config.toml
n_layer = 14
d_model = 384
n_experts = 48
experts_per_token = 6
d_expert = 64
d_shared_expert = 0
activation = "swiglu"
moe_layers = [1, 2, 3, 4, 5, 6, 7, 8, 9, 10, 11, 12, 13]
router_score = "softmax"
normalize_top_k = false
routed_scale = 2.83
balance_loss = 0.0194
balance_bias = false
router_z_loss = 0.0001
init_std_router = 0.00967
lr_router = 0.000674
vocab_size = 23718
norm = "rmsnorm"
norm_eps = 1e-05
tie_embeddings = false
optimizer = "soap_variant"
lr = 0.00275
beta1 = 0.95
beta2 = 0.99
batch_tokens = [32768, 65536]
seq_len = 2048
train_tokens = 389400000
steps = 8539
dataset = "wikipedia_en"
Below are experts of layer 11 (counted from 0) of a mixture-of-experts language model. Rows are named router (the router's row for the expert), gate (a neuron's input weights, with its number), up (a neuron's input weights, with its number) and show model dimensions 288-383. Each number is 500 + 40 x the weight over its row's rms, rounded and kept within 0 to 999. Numbers have three digits each.
Before each expert's rows: a language model's description of what the expert responds to; "mostly gets" lists some tokens that are sent to it at least half of the time. This comes from a sample of Wikipedia text that the model never trained on.

# expert 9
Description: Structural punctuation in tables, infoboxes and bulleted lists: pipe separators, line-starting dashes, colons after field labels, semicolons, bullets.
mostly gets: " •", " ;", ").", " Regulations", " |", "%;"
router:482559534538508501496548479566483469508446468526490568466534490449505523485460492493516545514480520491463520485553519525560464545537446517516493501442519548466558451428474542560537474510488543525514499606526446504438508498483453563505467465523479483461541501471495445477542525505432466489
gate1:504567413533475534563478564561488418465481500468480529526470483506486573489487475515555469511478527546596476553420587458409579483474469528567500494536526494446566549531494513482517497433521489493468481515506496502504544498558511554475491591474509533502468466451480545440462538541446439543
up1:555539484551473547542481549499444498427516550472519449525414465458481567458534450435502498531512504576480528488474529613456448456572504543474549449550454462408491402550574530478595499533523525409489534493516502509503548577556531516471551478468501424475479536513524495544450543474568498476
gate2:555512519502483524542542547483477476494532546607492536508485532546538520499477486509547536482512588495513471529483548529492505548508482390561593581512530474439488468462473450448541448513456495447472487471521583498482504553477471584482427545437546519507495537427528474508480498519465474520
up2:499538542506504530539490423540550522504482464537469464509460451471526438457500557501483485494486507524467498536540535462543436515459535496563538593464538520516468507545551498480494458599553540462498494505500464474552481533492471510447486488478498478428477499490522479533502458428490420471
gate3:530480525534531489520526415497434484552436529501546562500485499486524500500509508511520524491521522477541593420468508534431451516537549543598488540492473452510523446459478459499532421462465603518505463469505462528589516492499534517494490496477439459511464526547461522531538546560501490521
up3:470553599481507478534487437547498559491482438496523511534450479465458507457488497476491563549480532477526507438552469512457504508538497521562513455564526468496516434514593548532501449423481486420500538447422573500575520458507515471465565496476489465484459484538546501511415524524450505452
gate4:428527460486515468515526397543440523571501495548477511468524494465482504517493436482464496535508591466448421594587458493516531451499505511497487407483536482506567490473494472462510537558517442511545486476491462472493483515448526506470503520416519447614522446536512593461498538503445430486
up4:477555532537511465452505509448547499499540550504496553453513498485442478511568500510504558529529526548408485479436594471498487445497504494540513501482476467496492503491558518494486545536483522481463608536534472518471434470464557453561543507510516514460443549520479471597504512513497532442
gate5:537486535516584483519488545504587438541506440528509428537497449488483448490498509528513477523533551497444501433460525569433478513503507539514543489473517474534492502529594497527502562471514480523535539503496436564449507536569513480452618532464591510497532517452517441490481533537526491504
up5:548530532514484532506456407486482526477520438465552539513492503484569569542500556558498493470490521466442489487454567505582489554495483495532504505462474493552464472488505504550445511459483466471466520480462476496462505513472498470541510437545513534531487460442467519479559503474481500526
gate6:542484538459545509464532507500478552534510572522582542554510474514538520531554478524534436505501543397492490512590471447561512523463493557546480518455494489502556470556500551532403500555501483473501492516627441468485500456562493513427529446470494548472509538533528446511583575520530497500
up6:444498471458517519508458565422520455495530537462503491531513410484603492539438558510522554546463486482464474465431416513442545482497482471482534457475530445509463513490430456478550543528505501595495420531522548521507575509565456459456387514540439480480494512441481482557533517448490432510
gate7:499457510493515560438418506586482516517605536478471570565534531496464456521531486517462463434495477466465431490475452514539448492576534521447484583436531516507581511406515452511545555469536538462476431537477453536575520502485499475496481532580504487437544514525632485540517513514513494456
up7:522411472474500502479552491502525539467519508469538520567494520486474542503554509588556473467471526475500509531503454580509470464541526523494549527558592527474509544517491463542527539485472545543498473430486534491517525498484528539434546447426581583441492468565566460598484561555414554500
gate8:457472521493486542493466463538481501540487457525502473414546539456427499475577531484506432512535481442491567529473492539451537456511435521469515526481428532488505509450542525531473514465429500423522438583447473536412444557545468515478459513519533495493555460526502475510453452551476552469
up8:517505536535467568493492470501466472448459494508472449508518453524497468526490562586486561494510451475506445476512553412470478488429489549441517489513510500489535445461567575519465502470484461547585481449507519543503500480498465495533497514488527532476477553526511503447504487520439451576
gate9:555515526528548497519598566505453551513428496376465459530500492491433557462466483510516578500440493502472463432458444485549474501518504522490538471502522499473513574484544542513472479516499454485526544552520477445514476495567490461481484521480504547522518551447422442518551531525495488571
up9:554555498448502507580481461488467476523517498508466516458508494481509555486470507526497522544492495519473552452501525502543533456504506467471507494573555546498451436505432523481515582479504537511517443542468512565474574443455513478500526563497417536490494487516501513456521552488563489548
gate10:452530476488524487501511579529494399517477523502575510463461561375533460511538444542474509446590499486447474473417509483463514487415491412561484539464475429480455416587472559515473399519538523490415470478504502546516522479457501497429533547520482512523483425546502520499484597523494466456
up10:500489411509508484544532526476496526551482545501534505591546565511529513501497482479495539553488469433484569499498454499475476554414528574477558501497493574498508559503549468518510473466481555476600541458411537561550525504465432509419514545543464511510487516440469477499431486451525505515

# expert 16
Description: Colons, semicolons, pipes and dashes that separate table cells, list items or infobox labels from values, e.g. Postal code:, Promoted |.
mostly gets: ");", " —;", "):", " |", ":", "="
router:461525558551512542497539472576475481519426466558465483475526446513502546496466530515485523543456505508466534472510571541566434438527459439494476485442535535495537483511476504556455503513495564525506528530517469539463487471459500516510472480543446511515538493503524477495488551480457503500
gate1:581506537533491506510466523534464513550467469460491499601475540473522490531509500520484510586506439488483521512458550506528534397560466489501510510472497553548440464537497478528465470580547525458477544466530380464415496458445515427497524567463469490484571485465611496509543507545466472497
up1:510485548437461562502488442496532501550480510464515518515520546569499535550510480497474566452604494426414506559594559452591448498531453532510472468525428562514492416520538506562469538503522519531507496530544419492499532456448507498521447506486458533506536433480517535501610501452469453494
gate2:556554524472475499511543509540501516573474508530470425444505454475572436503517532520483559505517422438485525483528539504447433525522495543500508475474521536511461495454499411453493494511463526523526528450460537464473433564498475482500487466452443505479516472539538528523543504455523500620
up2:489497518442461524480498472453474525542441543488504562497512503580487491495472469414519427481523520453512512520519507492573441497469541492521488542541553499487456555515427484509536414485506547485506507443551471400495512539524533491520557545438456486440579463452576476507479385466533498442
gate3:557587466549494460492460518435474501433497444487494541500464525496462521506523476515520463477515429477462506444432399521617517492501472507479510481502506439550533408445494434405511503475482520530530508491563487516426542459512513479467475494558522431489543479535532546533555537456500483517
up3:503592511503451496467440504502510589497433475450501560529547509482512513422481557493497485495535503499502488518464415529469539493482457480471549537477551464488497478453457548598566477496511498412555508442481463591498468562499459468492474615513626480467565508487471519463446570481605470514
gate4:536458516546422475435564507549545447470556518480479507512478463502508494508461571545507475531491422538455501490485510490517545478473469501557523455528427543483490466537445533431559493490463410489490528516539519493397460561551473527539479508510571556449473561486504510496511486499463430467
up4:490464495530489516462528521497561528520454531532483469553499456494494438493468517523515496508511516540482490465437491482552481473544504469491403453491464535547549448451553517468516514437512475425492435512528544504466451614545507437526489511497548599505432569482497493539499517501522496564
gate5:504513559572462582514519555456504511470538531542509530534455515509518482518565519488480511525509488517473473488525520459466493537463507491498466428433532481550482520465480479433548455528542463528428561586490505498418504470512436510492526547514501496486444450468502499543506503578493500481
up5:534511497479469527468474536499471539429491523557427578419503564432511471489472517525519511528511464458443490444454487522566377529552451558448445488500478520537426470409487543506511444432519469541537502548463564483463479500485531552462517526385539488506548517514516480467480434464490468525
gate6:605546525479439584449442505535491506524556468564487534499460470463560507505557592539480457496502565507517476445446479427569515463448465531526514508505560472505490404500448489518545487495463516544502494499497516570557466554438472457509497483503593544532524450455542487516546566525478437566
up6:546473521528451504521582491463448457543488504468495511424547438509539467510468528493519548506496454482502463500492487532423503539449476532545481433508474546521485586502519556458532488508534431436516500584495519525476540485491502489521531497470495466495533511470498513472465554481593464475
gate7:420506455448481445471478497474462477519470567553552469468468459488485444489557480588432521572548508455533434519534480557447451486485511518475541494548477439489527453582481466510499476513543411499484520417504496507491533554579540520526471554610497435471449541476514530508540566528475487468
up7:482454496508518542560504495508503498556522532502496477473478515453469467517500519507542464424528518470532440465444494552486553475469528554421488463547489482508546548406500448570518491453500532521446501402453501547522508531531487541501512497493589521434478531537465519390475505481525451526
gate8:524503519500505588412471461539569505491557559442510546443529506480457491516449484495433449507458544522493539524455494546492480487472518510405523548531549512431507517448457517499566494510484510493413482519454478516475451472479512522438427545549543499455486428595531539531505468482472497472
up8:556531515547533448461459448427530518530521421545509390488485501523462491493511468480576525514553489450452468513493511471472503547494480451475488524520540514503495578538500501542578482479465581490479489483522515544479518487501519441494562462492401504503510469467428503480503548443519466506
gate9:462482551550466429471495562479472496550525504540451503507524455392461437504444491523511528457520535517576493481480459552524483510559468498530482541503524496513497459480495554481471463487493501433448495441521515589518546517550415562505468482470558520529551514526562450494465535490550519601
up9:472510512538524545451474459473530443441527502495409427473524407455513408467493488531509447541453480502505527523541591447506519471525500549491489514497508478554491529517549566471550548459583507549448452545427506527553503506479514463491525478513480489501587546468489560486449435544572497466
gate10:503445552450495557501475496498568505522504570547477540532453488570528500482460464553466509453436499526466512474457458497505559503531409486508579410504499467470499437502547531473602493478529551462456502481475542502434495425479521616469491500478596475478551424523474517501488463474511494460
up10:459475538576475439558480476496422486437527489436492488489455569530576544487513414540518452511519504398522566483548483472514467474554457537495512566519537506446560481488476507571456510561489492443565467498503511496481487536556554462493522490489528425386520454544491502507457477446493590502

# expert 24
Description: Capitalized head nouns and word endings inside proper names of institutions, parties and places, such as University, Air Base, Party, Stadium.
mostly gets: " University", " School", " Stadium", "idae", " Church", " Air"
router:469537560488520470536533464530494461527516401538461538444473441488562539531468526515484509557484542513443554580592502577559491519531450507528485510444473548500604545482455519529510519506534535509510550521549479503516464429519495468508461495518489500486514482488570429467468454504434514450
gate0:503542447456528497529499485502486382529479520433589481470418566587518472566563500475495518433528517523489454497468591475441547548538458561493473464546510530486523462511474584583539501500510536517486474503522477497490488544480487423525502477507486570526465452497531521484595470489577465503
up0:488431467602503476421487488495498522572475558476558505520439462502552556404451559472524473509522448483544494547535593565497520551520571513425492444476502447472456498505556456454522457426518506458473529469474524541493506568504531520485572470478547523567498488470480441575512511444469472496
gate1:516556476557562399455508481556506478502504425418452472510435506605510484559510502579503507556472544483488472543479433530547473502447543452571451492470522405546545476559559570447540479468426446504508470443476453452508572425544445515510482560473467519550454487475508509496445452511479555506
up1:505504522440499502440477562591425472482533530471465520522457509506597480523474576528443415518577450478494525553461544589543514474491499514527500553576504488498473543534504482433465504499442513520493543512489515544503557535530489494503504528474481507516451577599459526566504482515532440545
gate2:448552487543483551463579574525424513501466606488474422513516444429564478469454543467430525506492524488487525509434560520507503449500438463592463532514466517544490487472519527526507490441551549450453489534507484457457494485504516483536505491444524481514521441461463440507489447523480428506
up2:508485607515566504482440468482503487559544429535477409561506532492541514542528524463512630470534490511490461516492492535511579522477452507487456484447469498507581502472502518528543560565581536438474476479512531486589519517492540477544548478484510470514443461458463535536507560560472551530
gate3:486517491520467455466571511479566474465487506513498492445460515515499503490547482518467476520555489514472438487510438507524518465484464496610563475514547562511500472514523571489495542546507469460524495391562540442574494506452469524414598429476490531520525436439521465412522420475613534501
up3:502579380539504520501508458462489431524508508517438480497469531468460568521458594490546478484526433549522519492586530487563429511510515450436495436552515520518524516510499528429508476520544525477517498461560521519528472519466427553509463516454506518487495505503434588519522435518483449499
gate4:534500556428503458536547437511584471498451535470480535553466484509532557481459533595447537407515539541521484454492517454479499480516448521529485480554500476466548493472478519528580525515441511496461585489525462500505555446462502507532436470499535477469538547513489524498483436498444476520
up4:543542540506508475563544577510471528470507495460487498461421445521520481453488482517429480517528505508481490451512451524522547483511513530520395508491504539378470541458443444412561425502504486513477540531548504514527547445453509412564494463524521453532518451473519483468508467459506428531
gate5:493484429490484562511507503511511559523524510541473559497477560541548491567554496496489520489514516468484482486486486533451487475478510442547475497509449497563467421519490476438528532476505546541458469524531414495506466489527549526429572491578486434533522494550557473512494513510517473507
up5:518537505499545479486476527490552527532480481504525468491430511534500518497455442529505539493423507397532588542507441512456522414510521513487504410472564552476469472510486507476486521520544565515499466490488491482612531540524500369566532500535445508464533490532489458511514496493494507540
gate6:532534496463578496430483513458529455455522456430589567520471535541470480509496454519450487526517558423441513514475510503504431495431568529534443558455465524517510480518515542543446535428538561512529494459516495472510462529629466513477448483495514558433549459441477457483507497466446522546
up6:495569496460470530434521429527506534565520501455456471500510488548556404459533464505552522523492433519508495428568512517434426526423439467545437483540530530548481553503479565550447558558462469518483509578500413432470588459499484540527540525522442454516487516541534542515475487495498465533
gate7:556485482450407541587444420502500406531491534508441482385384486464489563464570468512470520482450495515480553477519536450535488511521489449547502421502487504550558554574507458427487492480488414434574511489473542450542499555512487464498475574568520436518497476536514503547491488508458584474
up7:496553434444492487420473446522435608469486528450497456496471528499441513474459586541442428491573494498429452491521516517515519477531483526496501548572463578491450451497472466463514485537440470468524469505419465500483528533508517495465457491471445430536543601508403503498509534481599517530
gate8:422420536500524515526505513509492498484486514572569519460572482493531489476505533507491520530482465500517475495467442524468518508532493510476485478451484444542518505542496479474457546484398436491479485537520499434456492474466530502554505466537564473520504581577497579513416500469546512477
up8:470475545584489540485495497507535470482540531501483495515522489532499527494547460454588472465526507539531451574439429517500572525526519578495457499486453543517501493485557516535559451527496475467450463491544554493530432549564471532426496447564453540528495482497480453548498547589553533482
gate9:534535553464467506523500556519481498539536503511551517534465524552542498477549468548527498533560496467564556481507551515528490484486495483445545496495414492454565598497585500460417571501505569568514483472460611532520482471497453504538491561402471548553456475513542459539526495498438495506
up9:488493478444540514427509477463532404523470550458398466519452498517451489442478565473561520445551473479538494477554481492397504516521521465475447575433588515496515420527501537572535492517511559532466473525518449475446468516490492442534495412471432467460531458453528459515507532509522469453